config.yaml
init_std_router: 0.0157
norm: "layernorm"
optimizer: "muon"
Below are experts of layer 4 (counted from 0) of a mixture-of-experts language model. Rows are named router (the router's row for the expert) and show model dimensions 0-191. Each number is 128 + 24 x the weight over its row's rms, rounded and kept within 0 to 255. Numbers have three digits each.
After each expert's rows: a language model's description of what the expert responds to. This comes from a sample of Wikipedia text that the model never trained on.

# expert 39
router:123136126131125157112113100113105143178138145118151150127146087111116159131071141128112129132143114122096154076122153156119099140111104122119132114118120128062126119130158100153142157161108158166183107119128130140139177131138112099132127122065186105111155145139114156098142102149139150133144117115148110092074123155124114140161099113125146124119112178145115114117134120102157145124122115127110156112127126119116148102086132150132140112176149146099155133134161137185097114095148109106146134144147160104126150109120128112147124118128080147076195114165114097182108146165151111126
It responds to: Asian and Arabic names. Word pieces inside South Asian, Arabic, East Asian and similar personal and place names, e.g. Singh, Mak-t-oum, Xi Jin-ping, Tak-ase.

# expert 62
router:105144118131110137154136104141090166146113163118113143161117132135130160161117161074129093109120132121131136130163130164092118149119120145134111160149108108108100163139123111133144108127173140119097124142165169140124154116106117099106166098110134104159133129141117145128090110167170118122117126116094128116119145137099158088124136113145076145129143144128135162120126117089125145103140140112131090159107113147128136124110078120145123092138147126097167175133135127145195090109123129132193131103049168123105154126110171124149112113120107069101120141150153146139144123133080162086
It responds to: Units and technical terms. Units and technical nouns after numbers, hyphens or LaTeX braces, e.g. 66-inch, 155 mm, oxo-, Manufacturer, particle, Insecta.

# expert 20
router:130116122121060158112155151120121169127108133128112140148116094121113150133120113114141110142126120178181149133160059127122142155111122118154122132083138137130111086114107102111128129143169138102112126125112103139136126157124142097158113080163157115140103143104119126113137126112113094170125130107117140146143142131116147122148183138146133156162123128135082137107129118118157120171125105116119094096181098137089146129134142129130127124122081106093151160174105143118123164118120126095137213108132117122123143120099183126122133131119088111115128130192152140135192157138078138127
It responds to: Pronoun subjects before verbs. Subject pronouns and demonstratives before is/was/are, especially there, it, he, they, which, this, as in "Today there are".

# expert 1
router:158150140112136159120118144114093080122153125145113092131135151110151134131130124127131127132130135124129086108138161174082138138126137122090130136140142127096144163147131142094113145184148144160093133143138084140105137150113153154197165140109110134158104133164129134168142130144112190117132122122091112168136135091130135137117164129104133107147195124127121112130132117117128095123143119082124040105138126153141133124128163157124116140141102146119120118120137115118128119133062128116113155127119144118122149109099122127128050102092076115129135130146092099127115052133100137133
It responds to: Prepositions after nouns. Prepositions like for, in, of, against, during after nouns or verbs, especially in sports careers: appearances for, goal against.

# expert 56
router:134155120078082113117122185163059100113115126150186099109098114134173122127095162110118178145129162135155156115121130167152167122136128127105127111147129124112112144137075107137086124166134132101172088070118145115149222125117124136122141103110122113147158131131147130143119139148122102138155101102137101127120155089149123104153176120152094112165131116137115127140136119075156094135126111116124160123145130129098082130155109117155138116166098135119147154169127139112109137102082102134101125157133151146138125104133144115142118149110129126144123120142154142160135137123097113121
It responds to: Coordinate symbols. Degree, minute and second marks and encoding bytes in geographic coordinates, e.g. 35°12′07″N, plus some stat-table values.

# expert 26
router:162139124089105135158114123116093163154131139107164120127159121136113162129107123081113117171148108149113114148120150147096142167170114161123094126105137112101146135113096128145125118168112145104127125140144140203151185106118132116128129129117134107132088147108136124185153094135132182116136109184101127089134137087138136131132133143124119104128124133162104143126104122096143084123146152131080086127165117131107089101127185132139114090143085068105142118147135123128161103136124136108143164121116201139125141119088154092157132096149132146097155141134141133120111128145138111103
It responds to: Table cell separators. Pipe and semicolon separators and numbers in sports and statistics tables, e.g. standings rows "| 6 |", plus === heading marks.

# expert 17
router:156126144095133147123170106118115157110126117088147101115139082122126139145144152087114171131120133136127140110101131134148146118172098148142122131143115131102143092065137177131114138163137125149134127125157109135142151124111185143181120119121104091153137122098121159171128126141119116157129122140109140138108165125115179124154166148079121142164164129122091149130139114118137083110140118109113122114142132127138079138085097152096099130157069127110107142127093139133153105136151129141119132123115118141138164090098126111120127068065141081129195175119139094121132123147084119129
It responds to: Dashes and career verbs. Dashes in track listings and table cells, e.g. before song durations, plus biography verbs like played, born, released, signed.

# expert 35
router:149147115122133106119153128154090137132146107142103087145161138111113124118127117142132161159142119138131134121182090144104121135149118102159149172151140134125118115109114152109137148124157138174143121119196107154097121115122079137182149139076159146156113150116152118129160140130133113081114127119081100146131125139084141104142119150112131093151150130147089121138129127088126096139154107067109089173118126122107125153038117121091106135132171089149173133108108136115111174109162124120148115149137121145123133141092146088133071148113142108103165138121142139141132123110120099129
It responds to: Infinitive to, modals. Function words in prose linking to a following verb, mostly infinitive "to", plus not, can, would, may, into, until.

# expert 33
router:077127146139131145124158149134130099113115147138146139102151159124206124181105152137124152184122113109120116096157111150150101119132076119114123174109130122145120090120106098075136121121197138110140133142127086143150131095130163137140142142146143149143099121126150111129125107111091129148109137154151140172094109125119151118082161074106104147137150111145091139127108135117152129139133143123146112134122138140114145061116120128137181136164142113123122156127135126117133100072153109113115145089133115171109127145094150087155151057113133129114143123125136068120115113149136146133
It responds to: Year middle digits. The second or third digit of years, mostly 0 and 9 after 1 or 2, as in 2013, 1959, 2024.

# expert 10
router:089084145135104133152110162120129118144117134162162085125142124118158179140117136122124145117138156111134124151111161140133084150141124131144070141089112118120118111132093176109150127129124125191105155113159146133103184173109105059154143126100082109162156119159118145105103093122119165093148124124144109107114140081112142124123136074097130132152121138136149119130107145123103093144131148109121133123115113142100131133082101135065129130135134142122170188162123127118132115064127129138126119118152115125137156079118124121140102103154131143117172102160134139136136154163089125126
It responds to: Name-initial word pieces. Capitalized first pieces of proper names, often Romance, Slavic or Italian place and person names, such as Mar, Pal, Vol, Sil.

# expert 9
router:109109172122126122132118095120131145108152147134157124142136132145110118137117127102116192126153132128189136134141086127133098128138141169136064126147094123119115115128108111133088149155171155127108119153142138126055145155129146102120125153068125155187115126116114158165120074163117131062104119166136123112105132127129140136146126144161132097159125151133115123110100072122102108152149135159142137124138124126127115128140131127113130124129162116118177122151111164136134122101137117134104129084146155160150131135131115132117150137116095139106136095139117125128186028133085113118
It responds to: Place-name first words. Capitalized first words of multiword proper names, mostly places and institutions, such as South (Carolina), United (States), New, National, State.

# expert 44
router:095077169118155135180183174127097091124114149096131140114110096139114113105127147153136121117159120178174133154096161118160114104136106094114118092128110145157153153106146175110110125129184113158095171108118124145123130126107149160117129140107141087133116128106134104111131148108129161143120111172134111121129110174104126125147142100109159114106175163146103132131127151113135147135124113103146085123190104106095101095147114105153107128109090172139190129117113114159142169155113104159117141156122176117151135125143176134120139133139104122114098112102125124115108124106112123137
It responds to: Commas. Commas in prose and lists, after clauses, introductory phrases, names and dates, e.g. "In 2008,", "Oct 30, 1735".

# expert 47
router:077112126139127170131168117108125086151152143141138139153146106118108138147111123104102153148154150197152123103135095128124117117140142147132106132134106111132120098110145104147146112142158142123115167120136134131110136154123091079139132101113105117165151139091123178106085087154135129088159114148120107121103143092125133134134092145153113143157109156137099158130074083119108138180152168127136125104108121113119129121125154128136118106155162077129159189156149116165125149046083123112131179127121129130093129107128132142121125127091103133132162098147095149125161115152096116108
It responds to: Government and rank titles. Nouns for offices, ranks and institutions, such as General in Attorney General, government, Minister, Council, House, admiral.

# expert 23
router:146165178128135144131124113108106159099142109122119142111124155135107107113123126084137107131173099214126118142117138133120135130110118176135099120188121115134115081128148170129151131099134125093139107147124120130110145088116149102179154124118128138149151110167119113108064065129107147106153127164133107133140125172110132130112107111172143111190181120116126145106126119098109092162136119110128136093120108141110083130076141144095107120120147110133135110158144141153142119108105135116125128105145166146139142142139117138130115119132105142144121141113160104101188128199124142090
It responds to: Place and nationality names. Country, city and nationality names or their second parts, such as States, York, British, Mexico in "New Mexico", Angeles.

# expert 58
router:135159114115146141108163148171129140144093130133124148127175140109194108127131111124093176132175177133117099103100133111085151138169140129127120147109105066114138112101147132122150148164107151156130134130146115115080176118100135159142144115074117132151125127170111119142128151121134102139141082130128097168121134098127144088138188142150084157138113137139148152122128131111130102172122128139143116139102091107131154123132098133092123114132090150113168136131101121113119094146089146133106101078075148122149144135141126106124079083077131142153145161126116125136131111146161144118
It responds to: Table and stat separators. Pipes, colons and slashes after numbers in tables and career stats, such as appearances / goals and loan arrows.

# expert 46
router:110125147102057129140123164114153118165076128156171159115136095141129127126137101131129138109129132138155111109168083139064146104141126148141128150157095131113145133141147148084119139117140121145115138121144140126134121083125131157129127132100076139132097089103123138124138118106151117092081114133130111124110124156142134128136171108139116153124144096144081123091123140136143135129165119139151112107159089193135117146117092121125155128160119102123127148117068111172124089150181093127131127153151150112122130103116135087145124130078104128141127165181149149180160123147078127090
It responds to: Wiki markup line starts. Markup at line start: table pipes, list dashes, heading equals signs, and labels like See also, Binomial name, Born.

# expert 19
router:152157136069133145146180109171150105150101137102139100112114122124128142126095121106111124166105183166178153106176114122126148143161120155173097154088117113122130109120114116097140118140173160151118164096136130132121116157102144135147115125141156111135130081100105133104125135169171103136075142111150113141102150146137143105122109112098116116187126076163137141082113119125157104144122116117118107148122120187111121122136097127118114133160133100112112164126147155153119082143089105134123141116070125167106153118140151110152122102135078119119120150144133136180115140126142149126
It responds to: Apostrophes and quotes. Apostrophes in contractions and possessives (That's, Don't, Foot's), plus other quote marks, primes and odd script characters.

# expert 31
router:128126121100093123145137102147108122133115153154152108148149142111173132140101162111085143147152156137147144111192076155101124140129139148204093127154102124128117094119103158135155117118130144140165139127132101181144147120096136137119138081125114072137079143105116140126145108147133129122122140214109116131098149077083155130125133153150097159156132109128127123122091100120135121135136129143112115125126116131125085125135107144128124106153138134108163149123126127133162079117102117133153122077125152141129156125114130088135114084109132091118128180159090110184147094138165140131
It responds to: Table cell pipes. Pipe separators after numbers or blanks in wiki tables of scores and statistics, plus table header rules and semicolon separators.

# expert 63
router:158165121169148096138121140164101110157071150098093111139141124101112183151114129082110104106120120161155121090111162134122124122148158124126121145127121100098119078096120148127146113163129135176096099106144134135149133146134155114187143131131144114165151138114109160129129107112138170139156118136115113082101152135121133147157113106091121145129201163128096133108123126097136126130114117129123107111119080149148124124082101141157169117154116103119145149148133142142119154115080119133137113129116135144155171102124116141164127098142094147069125122160080120137108119178172161137
It responds to: European surname endings. Final pieces of surnames and place names, often Slavic, Germanic or Hungarian, e.g. -ović, -berg, -mann, Bermúdez, Székesfehérvár.

# expert 5
router:122125138138096107114132161188149104139051107174121138142137098137155133172118110132131133105156149119134092126136082098135100126112113167104125117153118111122130080104163163137121136112129130123126197122161098150082132126132165129132136130127090130151144132130121122113102113111103180141109112137139091168132124127142139078132116079166156089115177098124119138125129128108151154126132161146147097103137116147121099119106154118082115139124138131111152129154096115131127148140097136151110140177105087125144127147130171133146107145068111134138168155126068143144119162140133106077
It responds to: Table cell separators. Pipe characters separating cells in wiki tables, especially after the first column, such as election results, census and climate tables; also semicolons, colons.

# expert 22
router:119104165104112156150140119172126136137106157107154092150160122120153145164093144098127136151162156160132132123146098148113104156144094161140091137136099112101110122102143137129127105147139144122137140089169116160109155107107136117149152101098109117151096122119116170120118103146128133144107122137122097117085172115134180090123134117098096160152166086151095159113111111088169108152144132123094107072153104172086111113108106149116149096134116099105150140167118130169170123109096111157138148128090139144119156121090154113158112096118120102106173148159146111141134105163140143095
It responds to: Line breaks and punctuation. Line breaks ending infobox and list lines before headings, plus parentheses, colons and digits inside coordinates.

# expert 51
router:100087233150123144120143131180111142134131136140114124110133151139176200146130128117139138161133110166144130086150119107151105123135136113112134114115120125122121153121128145149144118127087138179122085137129158131112151117137154150155126113106092149141125098099120126131148107130152110093125119118155123174124136122114118072117174124141136133123096137142099131124082135133131095142157166087117132098111121109129062115139175123103103134140093128154139108100135082187137094104094137136133137116089137147159122113124118136129075151143084144124118139116132136188102149141110133118
It responds to: Definite article. The word the (and its, their, his) after prepositions, starting noun phrases such as "at the 2010 census", "on the south side".

# expert 11
router:146136137123122122125129125149180118117115114147135058133134111114173092124120167135129166137147124147146091141121145112137129115126099138106116126171135126143151152133109158086089123181159148155110119084121119119100128101149125120161133135106119120122063144123131149109142112126137156100067145137104107130148130093148152108114142103120146122124182111110088139143122136104140105100167155085121163136149164147142123139133158138170133137134136074131174109132123117128129119138134135140121107059137171133139127126097105140147069127067064101127115119187148130121167119126097122121
It responds to: Locative/agentive prepositions. Prepositions after verbs or nouns in prose, such as in, by, from, with, at, as in "degree from", "born in".

# expert 27
router:101160122121151136130131159182107164152141126104114107137165091140149140139140139130125179150144115113129160127134116099125132138158136139206130105132128088081123139124112127092135152131166142159178102061122136141087135109143134119151137105106140133167144154104111146153112135117162109132109076129068115149104123162137161137130152065134130104136156120169115117137147070129100120129149125121108133152173124128096115077126179142107142119122155134103122172126123130138164123104101128138134144121086146133106142085119177132130108097123080125119126125108130137164176112133140130116
It responds to: Coordinating conjunctions. Conjunctions joining list items or clauses, mostly and, also or, but, while, though, including, as in "his wife and children".

# expert 52
router:092133143124153147189154115167147140115126110136126122135120124131143118135120181110160160118107092087125136139138116090088091138170132155201067131153123111111126152122124145108129135105163130124083121149152128144124126111121160136154143103107100127159119144158096114124139126157121133172126154143088123151124136133141107063108159152171166101138144145149130130118134110141185069108123177088135130149121113126109059119080092118129143137113117115120118126188155147135170133151101128147093109079111113148139134130116124112141127110095122093145133136122128102109132142116123137094
It responds to: Music infobox fields. Separators and words in album and music infoboxes, such as semicolons between genres, music, album, Records, Label, Released.

# expert 37
router:088085115141149155170121118160152152185160116106127123189133114132103163135039121109130115134133161161130128088129143108118143125077129124120098143132140121084108112138148116146146132138134144183112114123138128105107107095109137102129124119142123142161139131112131142143130106156134153159126131131111069154144164148099137105117091120137111166123131095155138116115120112133144123107117153118135146132141113144119134127129088146133167104155152138132127226137155102119141143120093121098172135149062112140134174128105140125141130089082107147145123129124101092105109135164096131155
It responds to: Mid-word name fragments. Middle and end pieces of split rare words and proper names: Diff-ic-ult, Polit-echn-ika, Exper-ian, Omic-ron.

# expert 4
router:104126133109142157139118145146121138132110173134170089205136145097155148142114149120113150124111137157165125137135104121111123145135143146113106147116107119098103143117142167102136132164151145126112134129154134154114115091091146160146159065156138098124099127127110161156102090124101121118097131116098126160087136129142131126114156098128124100139186111145082120117116118103106090161156169064118113139139109131147089120122138140100134108132089138127152171129105148145153130132096135132150165113121160142070154126103125133150105136098121119100163157158185124163198114132103132115
It responds to: Quantity and partitive words. Mostly "of" after nouns like number, type, list, part, plus quantifiers such as other, many, various, several, all.

# expert 55
router:122110116114106127118165135129135122110107140145110149113132109135111159115137134148146122148156095179132095127118089152137071138143136108153150124149150103128145150147135106155080083113173098123160125162131118145080188123131124047125124111097102136126098132159138149076135141110150125148107151103130146136141126185128120112100177114111138155104212147122153118120091132126128103110142143087154152113112144166128110140124149118098159144146113112101117123133091115178111125133107138153112120154046123112121129120139107124130139144154173149113132112129125138103113144107085107151
It responds to: Paragraph line breaks. Line breaks ending a sentence or title before a new paragraph, section heading (== Events ==) or list item.

# expert 12
router:111117129142135127088134105105128140146080107114123137122110090132138135139137124095132149144135119142126121146123120148128159148138142115110097133138128120114132150095148127161125154199177126102106114163148122132186176137102111090125137139109132146120125130161110128159132107157176141103116115146146138104143133092147135100119179160100120125179140134146147139121132099150147116179157144091116092088166124143131131133134124123127125145110097133121146129184121115117117041145103135085114180105122114172082138116098153117117085111090153122104118123154090137105087064140102110135
It responds to: Sports competition nouns. Nouns naming competitions and time spans in sports and election articles, such as season, League, Cup, career, round, election.

# expert 16
router:114133117064145123117131097109131143139089138083148069154137164110159119135117126122159173135106134162139110143130098136136113141148074138114131158118140123147127150118152094115098124172114139092105130111151128108111159129086165116124129125130153149136133147099131106117060113168109110156084090143100095133113140140131108140103106139079118110116141131130133121085119089079200113172111143127128124116137122120124136131137155146143169124158135144107174128146163129130129156098122146114184117139076112152120131117140175118119122094139105137126178171114145129171131168125155135111
It responds to: Non-Latin byte pieces. Raw byte pieces of Chinese, Thai, Tamil and other non-Latin scripts, plus odd spaces and digits in such text.

# expert 2
router:145083160117123128199099152099119177134140096147129122137145139148133131122109111114142153148128119089121179139122166125149109167081094118129138126119143110120079138139117123148078147197112165123082085092133162113117112148090163130122119119091126134154120108100136158153114133173096138158095130170143124133114137143120152147092115117160099130138136107129133157113125136140149143123126106140074144137150103137123144140059129137086125113131137151109121114136125139142170087109094129110133175153114146190131156132092152118113117118081145140131102139136165132101095114126154126117
It responds to: Digits inside numbers. Single digits in the middle of long numbers, especially decimal coordinates, plus race times, durations and catalogue numbers, e.g. 41.4[2]9167°.

# expert 32
router:085122133150116129118131113144117130141147166092135146137134175129106149149050119129129154152145138111125172111175138133132148144131137121175116141135131116111120107142147113117094150109128135177119098137190126134148136166079146082108131133071173140129133124172123158100136128212141100140074141127133137105102120077141124137115107100137100122124125119177139134104106108117129117113131107147117131156161142142121090101112117141084164136140134127107139112119126140150133057112140136137138123127114133108135124103124144116166129124066095145104141134111150081123093156127139176152
It responds to: Foreign name middles. Word pieces inside foreign place and personal names after a first capital, e.g. S-enn-en, S-ald-anha, Th-uring-ia, Kw-ara.

# expert 7
router:122123184151072218120141152160089126120068113130126107104140100077138145139122125135117157136105144104102088119134105135135148111108120110106079114076132143108137152115115095153121117106154139149106135051175144130156134117148161112126112123140151142137083112097147152141076130152111128134131101131117110159123122155113134157152122040101122162133135120122122142078143131138129144216127117120149106116117125142137135127107158125140140147128156136131149115117104114142112163128154141121126123136127131156121131091155149117120142127133117159113126108165145125170132118116119100116
It responds to: Space before numbers. Standalone space tokens before numbers, mostly years and dates, after table pipes, month names or prepositions: Mar 2010, in 1899.

# expert 60
router:163066095101102162182137122163130172143122093143177154131197157125169104124108139123114154100139155153125089131152157154095132133102088186121136149150121138142111144092100081071105152111113116135162132143116132147145164137156130144174120112140094098110143128121119117138113130139135107145108129132095135148121182090096122109140140090151116143128118095123099114128149153127123134151159114099143084120114114106125094127104116119094128141142121115121124112107132153134119119155115145128124147122142116121127122092138193153163116113143162133074109146121164130108168116151088141099
It responds to: Indefinite articles and determiners. Articles and determiners starting a noun phrase, mostly a and an after is or as, also one, this, each.

# expert 21
router:096119143120102151132139096136107129158095159138151113164142140102149164165098150093118150144146160136165133104143134130105118157153102154131089170118091098088097129104126145096119107154148162106126138107181133149108152136112138115143155096117134107162150112128105178119114103147139145128126094146113107115101167120105157115121123109131093127150147123149112150097105081098141096154142153104086121098148089161094117093115121152106145107158134138089161150160114165157146114094103110121152148119109148150122167094097149103162102086114127112098166118164102126155143119181108150122
It responds to: Foreign and mixed fragments. Mixed pieces in foreign or technical text: Thai script, French and German particles (la, von), chemical formula letters, coordinate digits.

# expert 48
router:137098145152083177139122138155119170169089099148146117141116122092178143118126119106138144120115148122108135144147122107132131120093153091143102107162130128105138161118116092101124098103194127136079106095141147138138139121134162163120128127125110134124134122150121142199133135169106221147100069155140105152132129180146115124121111105110137159126128124121136143113137125132147093160179130110130130115125117130135068143119134125111165143126159084131152123141143135132126133133134132093114148138116124166132121087140121093111118100118113108140175195163142113149110096118097117141
It responds to: Space before numbers. A lone space token that comes right before a number, usually after a pipe or colon in tables and stat lines.

# expert 30
router:170154114137155152133135090157141104113088139155162151146104098143169085128104171123096117172097127134158094102145131115142127148125131121140143126122120129087126099086109143157121090114120125160141121144149130140136113151145152145119109085084167125117157106109110136172141103113120140119129157131137085126136132104130133141122108113098131134126127074195156147124103104137174080130118133119147119103125125183104122118063139126125138134144091141138108111101169160115181136163137050102112161109114182112108133093121133146134096143136133137135130120133123147176154118149124161125
It responds to: Possessives and pronoun determiners. The possessive s after an apostrophe and possessive pronouns before nouns, such as King's, his, her, their, its.

# expert 54
router:146094147107069155137180161114077160120103148105115117139124125107154152133100131095133122191140116130148180125162091124141158170112061124165111130119128140113106095123118104121150116109143142159140129138132133149118131153121172073150138101127110096161103126104111132130109122117139113146152125115100112122124139140107143122142145129107108151122144132144079137087124103105125136160191151110126102114176106149103143134111163131122174115141117120097196169147116125121131129130105101138155172085112153132103124130090179131153109105120107108097166118155158133115159143147109127135
It responds to: Subject pronouns. Subject pronouns and relative words opening a clause after a period or comma, such as It, he, she, which, who.

# expert 15
router:148097176137154126128129111175134135128118098126115110135218155132160165145121137138083187087120103139149105131132075137125152141120080113131133117127128136145098149123107104154139076110127164116084162115150126123130116151103112135127126116120159080185127103145109130112068128154137133172106127167123115102130155166069139133113147106125145174131159080118116158122133098139170107139109126106153121142187135120121139122110128113101146127131147132111180139125118106134128122110125123098169116127136135134118141130083120139167138145148110127086124092165137118144151100122112116113
It responds to: Year-initial digit. The first digit of a year, usually 1 or 2, especially in birth dates and date ranges, e.g. 1926, 2020, 1980s.

# expert 57
router:089128116121114156162168099137144116141118168145109136150121094141114171158109132108108106177167146157131125137127111134131083133083150128129138124140108129134123103135143101148142132113174166119126108134185132153133124150109141113120133123161131106133136101150126191108104097129136150143040120142129108124088146144127147094138146127152062134127134119140123132083103116089129095133137134121138137137130112133122105095094111159157178084131141131092124140146065131174142122100123142122166181109126135134091153124095151119185107110103111113107122115167142135109157123144088158129
It responds to: Capital-letter fragments. Uppercase letter pieces in acronyms and names (PSOE, WHO-TV), plus words right after section headers like Early life, Career.

# expert 40
router:101112130125088143146123115136152145146105121144143099153142118105139133168113140092127158140131132139151154101147137112128089152141085124163098172119099102087130152118148137130108121170166128138116146121156135124133125140103150152114137085123135084146132131139103169109124102203122161089100104135124116116107167128122148124143144133127090100183128104141115132091101104095144114152139156109100124114128131173100105107100117159093145111144096083085169123179142158161142127089128090141143142115117136162133170119098148108144115123106096109096160128177085090133153107158088147120
It responds to: Given names and people. Common English first names after by, of or commas, such as Richard, David, Michael, plus words like child, historian.

# expert 6
router:167100128140135139166153152100115152117082144112108117123147115098117127115122164086131089108101161130147091143133130107085145117150140146115151134096112104125121092099141157154164126183126133129105112126125139137081142069141155077141152129142169122140139135178119170130115114118110179156139130135096106111121143169140156139146120061158142167127180139128114159121123126073125126107127115109084144088115074116120129150112093151151147128124108109110156137126114121132128160119126097145138120154057127145147157136119174140124114128145129126095148111151078142143108129166147124109
It responds to: Latin taxonomic endings. Word-final suffix pieces of Latin species and genus names in biological lists, such as -idae, -ensis, gardner-i, also foreign surname endings.

# expert 45
router:165106135092110139136153113136112159127082135119127100127136106142152144129135142081085089123133135137126169130151121111115101142139129124132125156137108137103120112092153131124132123184219131097081161133123142163094141114116116136114158131124161125174103139128120151124103090133110121131100116137083090115118147116116151110151166113128117122120148109132127169123125102107112113131127123086112141161112104138101121122084069161140135112122102110085179100154085153141155144121166081124141177124087139145102172140088130134132142132122148125100145132168125113159188136165131152100
It responds to: Plural noun endings. Plural nouns and plural suffixes in descriptive prose, often science or lists, e.g. glycosides, microbes, communities, events, areas.

# expert 13
router:115132120112133125141103120143146143132090139164112089159144110075146182103130204134127141142152117189165123122119164159118131108095115144130090130157103108082104144091094129150081127141115149147156126109132122111105110119124116165113121158133136138144113120095123144161150147179135132115103129117095125100126117145099133133159165121115133129143128133158133138113148136122146141159112128148106091160122119119128159138106095134095123124152152104147124116131126167161116095131141075114162183079062106171104127088144138131096161049117100125140140161128135111129141105139130130144
It responds to: Hyphens and slashes. Hyphens, dashes and slashes inside compounds and names (Scooby-Doo, al-Dahhak, mini-mills, R&B/Hip-Hop) and as list bullets in infoboxes.

# expert 34
router:141073141106129119127094116146128141134062120155155124123162170118137137136123127088126142139132140109162165126127134171129089139137142123168121116101115114117118160133152159044137137128125123140128119130165135162136142143115155104142133110076095119130146077149140132114146114139134127138108086122120137113110157113116133116142116119075116138149132128144132123145139115129165117124174122136106132113140124133137061128120114140095138142097107115111126134226126170134172099120103127135134119061134181125147127088119125082138078074135151143095171120149134122130133145130147161143
It responds to: Initials in tables. Capital letters and first name pieces right after table pipes or semicolons in sports squads and results, such as D, T, R, GA.